Weights of a small mixture-of-experts language model, trained from scratch on English Wikipedia: 639M tokens.
Below are experts of layer 7 (counted from 0) of a mixture-of-experts language model. Rows are named router (the router's row for the expert), gate (a neuron's input weights, with its number), up (a neuron's input weights, with its number), down (a neuron's output weights, with its number) and show model dimensions 0-127. Each number is 128 + 32 x the weight over its row's rms, rounded and kept within 0 to 255. Numbers have three digits each.
After each expert's rows: a language model's description of what the expert responds to; "raises" lists some tokens whose logits its average output raises strongly, later layers aside. This comes from a sample of Wikipedia text that the model never trained on.

# expert 28
router:061123139122139136123104143112154078156123055132188162130136090112121145163117156074160103144167084131174172121135170198147140109153158162110096132103140149169139100140163116189133158142123118139115091076141123138122123134070098082105170148146119074183164134125128159132078125172023146121135099094157144103085140090177176154139177162173079171115132127123141111088128177159134161154191
gate8:121138077171123106114104120128093045170111108109125122129084184132097128153109115134143128170167089154116135103096163154143166175092077111126094185032096164108135117119165120167148128105157182122140166141129098157108102133103089086097146076139124128101122152112126122133089123140066095104178123047158102113143116135193182086132098142127167188145170181104119081192136154072162133132149
up8:138185126104107139166114121131134154161122139123148091148130046137154104145201158205074108106170140071132071145179143138131143147124112132141163175140126098115153145113105162112109093069073141077100122181173138122130107176147164112162137102074126128198115172092121141115183104113140112075110123160135127142171117162151140155088145144111136068190149085129115187128091102149113179210128
down8:101134090123120154122104145110133051126196088111098123113151118143135106147098098120147102182129059170093129129079050090135110106127070111115124142051094192155135092165170114142142115107083158135173122112139132129037155085149151087111099092088150139132140116150102165130138092129074094145113148147161129168160132129152155131110056127203172174125157132079138101167130131117170149100068
Verbs and phrasal parts
raises: " ", " a", " the", ",", " (", "."

# expert 29
router:089128140170145134126124179119163132178105129156126198037131104145141107169135169082106109105172075136208141107148130155094138128255152174079111157141143142170126125172118073152126073154118129098107074114136163167141107130084152109106100130096162116188149137118138171105126135121054139111160117105120126082119106079119120120162129135134125154063150069151145090125131156113098156140126
gate1:137134121119134146104124123076140107116087122133171180076101136129153171158135092168172086148111095147223118127131104194114129136185114140118115181137116149155113143032143122093123081168146146114121107118131129108147075131103119075097156116149092197130125100066157120162141116175099201139183167163109147138119134139157146117143114132129051182109178193126151127101070062114138158125137
up1:138133103102130135061118117126062128175119132176117176139169096169141168101161148145174138206126210043104123126132141145107095088125131083111100123108172106157150170145122099112136177110159141141156135166102126132127097194110121083117099092118146138082198121210141134143141115134096151128157105103142193149120129128145132094166073123153159072098077106155140139109149135075063157085105
down1:189129110164144153194167187128104156106156127172165100149158208110134100123126165079096103132128159090092137157127127059113103061117184065179140149111124127139125128127110112161141134119145143066148179142132117153182099171127118182112122098098133091144143102120175094147119153128124123125071061146125158129159163120166129206135152122112085146154131168063149188162167145156151097161083
Infobox fields and headings
raises: "\n", " ", ".", "-", ",", " and"

# expert 22
router:105129142194135162111145122140169143150114161160151164113108135146089154162099173074102142119159131098163113179155108226111147133221159135108100155110152085145090086079113125188142111145142116138128058147149064138125087159101115081126122131096142123181136138124168117095128103190066200129155109084142132080100090111144145149115139126143090154078173133134068072100109080114137144098123
gate8:118064116115148204077132171140157113140126143097138097077157127144126188133152124195113136122149079160134140126133101139095105189124142105107073155109137118167155107161146163141128135112112140158133057112114069162112120094152091147170180116212134148181150188154167103193147118128104100123151196163121135112182120162164147096159139098151143183072170107116186062127136116112134115158155
up8:144094168140109184176086148156137061136125163151182129095123094124136111128167103157098107103121120101112159138200172137163163142119113146108095137136119088113122114154116165167088095103103096051120088094106091162116123139156100135154112128111162179197152095145134162084181122131131092087094132113160064141182159139071112212166077114172132136153133115112155043088114115159158098134087
down8:108139114149144158119219123095093100138112115167151061133133130115177138145095164102130062099134152101115153131084135138165141103126073146103127146152056070188152176122138108159096153120179145104126151160127138145210151168113162174158151130096189161160163143117126191125165128091166141102157164133082089139158143134119063119190135090100113160201137138109149153106126128149147079139185
Proper name endings
raises: " ", ".", ",", " and", " ("

# expert 7
router:097104166189165143082122149117179144156121136118176124077098135158134082136106147126116126115179150131153130173130137150103161114158156161111047127144125168168071137125126025159159102117132104125103103110126145141119114117099111090107136121086162113155170154136149126103155137153042128101134113050120129097109089061183162134164142131146128145116198105209123073122113089135124208097142
gate0:149157119096099170162124142168143097111159156176125136111125077110161132167187132154136041118155079100120110100106116149166142130117143129142098151149105110142177114085134124147044115217098136113081124112077105169179131130098153127128125127108147067173101154172102128101124098191145072132116166102054109099141134089197118127117077150141130137159141096176188119127146195150132176094127
up0:114096119131056133098160123044128166145105139120066157120147168125102137100085076116130138125163151093126180146146111099104109146094120125159153158189122192136149094162126153132110131065148057065168096111136117172105132068092154128162135099187141117179173149171115144121132121104130159127158115051180129134194076086086108120093148189102088092150118094141155108126092144099098129109139
down0:090115075135145084111059104075142104159150162105140131168209134134097108107123185098127076088108153092108124159100206156159128067136120112149147137173145073135135140148113160143176114106056113079111156142090094101163191137134111143165144108148094119098101092100112110141142112126165082178121143104120087076134101154120051079093079152180165104138119100144149121131128105106099144072173
Geographic infobox fields
raises: " ", " the", ","

# expert 17
router:103081118183150162123193188135203115166116107123157123093156178180141146179153132104137108124163123127178134123129125215069160110172158177103156166145200120136134124111157107163103130132102139116135092106125100180157090141064122062136122101128135085155112109143159183112073115150077123096121079123113104121116134143186129136140151147130099095097192122155150108097092152131155157168202
gate1:155146113144112144085134145135099094222094105154122073114177117177117129136046107092168140064136154159052124148171136169122130123149059144112145141155174142052141124091172115144124143122134109148121077114070057169112137110099186092075173145130180153167071183121123130109115140159113138065123158159129092118125128145196112134134103113126107158154159147125104144123092120113137147127175
up1:133033099193143136114127149139118106101140112168134080117153172129151165122125138120151129149159198143068115147121146185147156166132084129104118143169115137033128144168149081147133152064135098115125138116096174084070162138156128114141139121093108209161089160120164117177095102174135191118126157172095093103091152171182118106122095102100153133086142080104087155113117115178152141155152
down1:121146126120078109127163118122057108133135117119095134173091155140153115123139160131137198107125185127144167100093143137137098136108129113132191142093046095196164058081142160125108120068123147111163098092156206106125075054159115132134096152137110123049131140134136062154165136158161120133132162126091137145061123076149157128125119121099121137165115098139064093150085171141146097081161
Line breaks, time nouns
raises: "\n", "-", "The", "=="

# expert 10
router:079082116137134124110104128071180077144175147175146163083133085179132139164102151114129111115171117149177159135180099159127154158143096125079113173057187139209155067143148055170155098177068116117107084089134117167113141131096100075112131146138141125148136143103160156109085118180079109101121091103110144062131095116162212147158143155140118122124145121137123115139103133143165141125172
gate1:103111222084134123132101138153159088141122096083121095147123091099120173108143135064118140191193148085100107109088131125151098095086139122137131079191110133081135068081139052136116092082172122126134146132130097109097158083098076146105176147099132176115093127162100102125131121184085127083181117125141170202127168114108146137106112113115091171101100106159127154162140130107144100205122
up1:129170045170122124130125121116134111165082151073139107153126070187130149167165163138157153135100084147110129172132149178096099053111150103088180087133096105101124125103106192099165139111139142130146161092167131100141099133152130142142137145124133129170097107095149232166107141131136120186156179140108142184139116144101170129130180122183103141174143196124163131129157162048128178107132
down1:122077139209167156089108165156093108121105080102092174109124101148123157113137189088149149137141122111162132130110162162141170061100097143100141113121122054046140079184144094126176068118140111120129123076190117144096125094121082147117111126169137129078102126074085158103181158152094109093088125080175098128123170117096068146121152118148168180106124132139104133089110140103142116190118
Line breaks and headings
raises: "General", "Ro", "=="

# expert 30
router:116083084124131170145137106100169136158136100130150154065139114104120135110097178108180162143211121107183109126156121177119122117214185121079142160120149181158125094100133064180128083106111134105109103132164103156140059120088142048119145136138123108175121148150124139084129088150049150109170127117105148101142138089182139098154142128106126208115134111130138095123089184103127192140137
gate107:101075163109060081057098125129125071149104082109099131161142085112178134123180162117187148176131113148155141093160147143157127122194097133125170141101172161150166080099123071159146161121104155157128133060179148123143137108102051142150143061151117172177126143172083117155045171140099092100099129121142168143105133106084153146147097147121153122142162125113124136128142154133110167076169
up107:097128091134111159083142131150119095155101128117126110113122147120148083116112124182135134138107118141153174147145197123118112130097137104196155116193122135186073105125167126112159156178112153143132158097106128113120180138101146106128160131161106153123140092132193095162147113179108102167088147094091198125147133080183162144099078054050146169147140121047061178119094147122192124105081
down107:055138158169129144125167103119116070079121111086163172083150165067138141088122096147154150129130143109129107154181115100109159117114112138151129144031094073134141160110126149160108079114206090168132134141109057116102177120119140066123102129105187120109138134115164146095083080117101094132115107129106200186097092173138204107187138163143149097144126072101152109135143151128113122122145
Score ranges and dashes
raises: " ", "1", "2", "\"", "-"

# expert 24
router:107110168132114167113120178094157134170113151134165117054122082157146164154120133122190097109136083128154106128139089187091140145180171130103124152145118106143128097095177102144135078171099108103125091078158175136173141096128125104121118093158126098159136129150175124123101136182017111138183119108118111078155110094178163121178131171150117223133179104157126098113116161117151199125156
gate3:145153141125121138101135123155122129118150162105152121186171094134108146152166094135139151119123159034177088143127141127085137116178125071089181099078124079166126130087135114103148122109173161071061074149099119107144033141137170126079125144153129101175121123155095137123137101190132079132126145058130142124189100101113076121139110155207170156081090121153124090121108129104180128132175
up3:057093123146140159134114127135120200203115101136078129131157145165098112137100121150161124142110150201082120139135161128199116160069145108124181125141188185122138125129155109091128183104092152123165048123159134132078158133125127178185173125081104171095115175123154104157104137152119144122053126114175128114171118140146122110153140102063108149166149096125140155207122160113153116180113
down3:056139146099169093140154097093160133108146140112169109129180152127162127165145166140089164115086170115185103100211119174140160170162152138137132124071107098124084109170133111107054119122096125121147118180178155130144062130127144122143138201194082096155110101108036138136102157138117137159154151152086125120147108143162134112163131080115199165103072143140126093107115132160082154161109
Sports results headers
raises: " ", ",", ".", "s", " in"

# expert 23
router:110098148176181179104168151110163103184170096155166130068118135140150139129137158082130134142178082122159128169152138155145128120247173125130104136113150167153094096108179059171123120157102098163118094088125124172116124131082117108133096149101130151157154154143146119123126140197077179100159112110143092055104115121156171105117138116148139176096168102122097080073098123119140170110192
gate3:110106080109153160091115171105081124137150104130084133111158168071096122108042152074172137137132137141170122096164171133131149147199114074132104153140222138098154114128076094169122078099139112124102128151146121108123138136133114088106122119088131143155131150150124172111120055141125159066140107124121138049098144191167182163103091175137132165131076169181104140089135175119123176121163
up3:121091161133216152117128120164124141185158086150108109149179132135184085099044174141145099142158133132137198065100159127142154138139151079148070198105143140106173138177092101184097092116101152164119118143132170120092155152108100105120154176067140143148122131183181132076127086141116100154147121144157106057082135135121175122108134134161149146137116147154115104122122201153115175135107
down3:091162124162126111130139177071098114168174101069127110117175115149149123122105132161151123153148136174182147155163147143095134158199081124186126108101141094070114128207149115177139129138130123150121185137169084157124159140118162157143131127139051169106093125175156171132154172123122106099141176148143109081185126109072142078129118093109107122175107201137149088184129127109182194139154
Commas in places, dates
raises: " ", " and", " the"

# expert 18
router:107080153155105163094132197083139158181161127111117157033130135133133125155086165092122106131144145142115131139131119177106140150186134133107065182152110130132139124107132059160157145144090092155083096095119157162142115114090121111101100151098146090147120184111151122122121133144062125116124098036142183058124065097169158163130168161164141170122174086181151155098107135134092161082141
gate0:137200133093176185152117127069142132146148106140121149101115141130185144137099166113132093108127042129127129121092143139122116135144161119154092117144101147150109143191109117200170142100140126085096139146134127166153161106092200154118101124068061164089169149138120187124128151111090157099129140126077094106149167060114124070192103150145139115149159044091145060152146161097141176134140
up0:120095176179166110120158148220098109143173134116136127182120135144119130111141117162093132225094167111152115140088120123184180146108095078169115113116197128191183140122121108140116102098097152141095117158169135074105129174121123164165198110181140138150099132112155157148102120135140113110140110139208168087132157091103176136078137135072136151172117138155145167085143075090136099158135
down0:146086124095082094135128109179104147101147158082105156141167115135115131181146021133122134178106154160193143092096149081167111118159127184123072154113127112126155101145093136103159130172103119118052131146147089136118071144119155139094178090133174110144146109167154127133128076155113107110098081115156158112088123154163116138135128131104136154051116178129048126151059118207104121170131
Taxonomy and chemistry markup
raises: " ", " in", " and", ","

# expert 8
router:064125126142153147124168143104173121158133124157155153118147120119132167151078141072151159160161063117113175164162101174112140078197182137118074145163159121153135053120102138132153123161089136113071067105124123158139135146122114132101160168129119114177176144108148099110080087175067164066152113120129176119094102161141194132137157104109068206096165133179140145140090102141156133094145
gate7:109068155163117113157132061120123120187139158137124135164166121134104083214125112142092046163155159112156177164131148141129121116082153117141090151080175122106147134060137142251117130135172091113175142129145097155088084063095156054149127132137152146132067137144151159115110192142109094112150136102108141112195150131145143146120126130159096128097171110121122100119100109137105130145168
up7:051151083181143127238134086139157132094159153127130142162190103079086113143097104191125100146154085141079096172124153132162108121110150158192058157154156104127118094116105180154173125147147161174159120188155085074135072115137145115151142086147139140108119125102117138164112164217126135097125108125128169127148170154117130113145127075135094148116148105090198133109158140132134125109144
down7:104125131157155079136147074116140174102093136093148169116186162140132116139133115159082120162166120120084138115090095114148149109155144170172048148168172097169172128103131180155084152174101106195098164138153087147111139089127119063124135150152177100152056108156107135137117160118109170124161150104148050131179179146124084153076106162134089152122160104074105121062131159129129148165078
Mid-word name fragments
raises: " ", ",", " and", " in", "-", " ("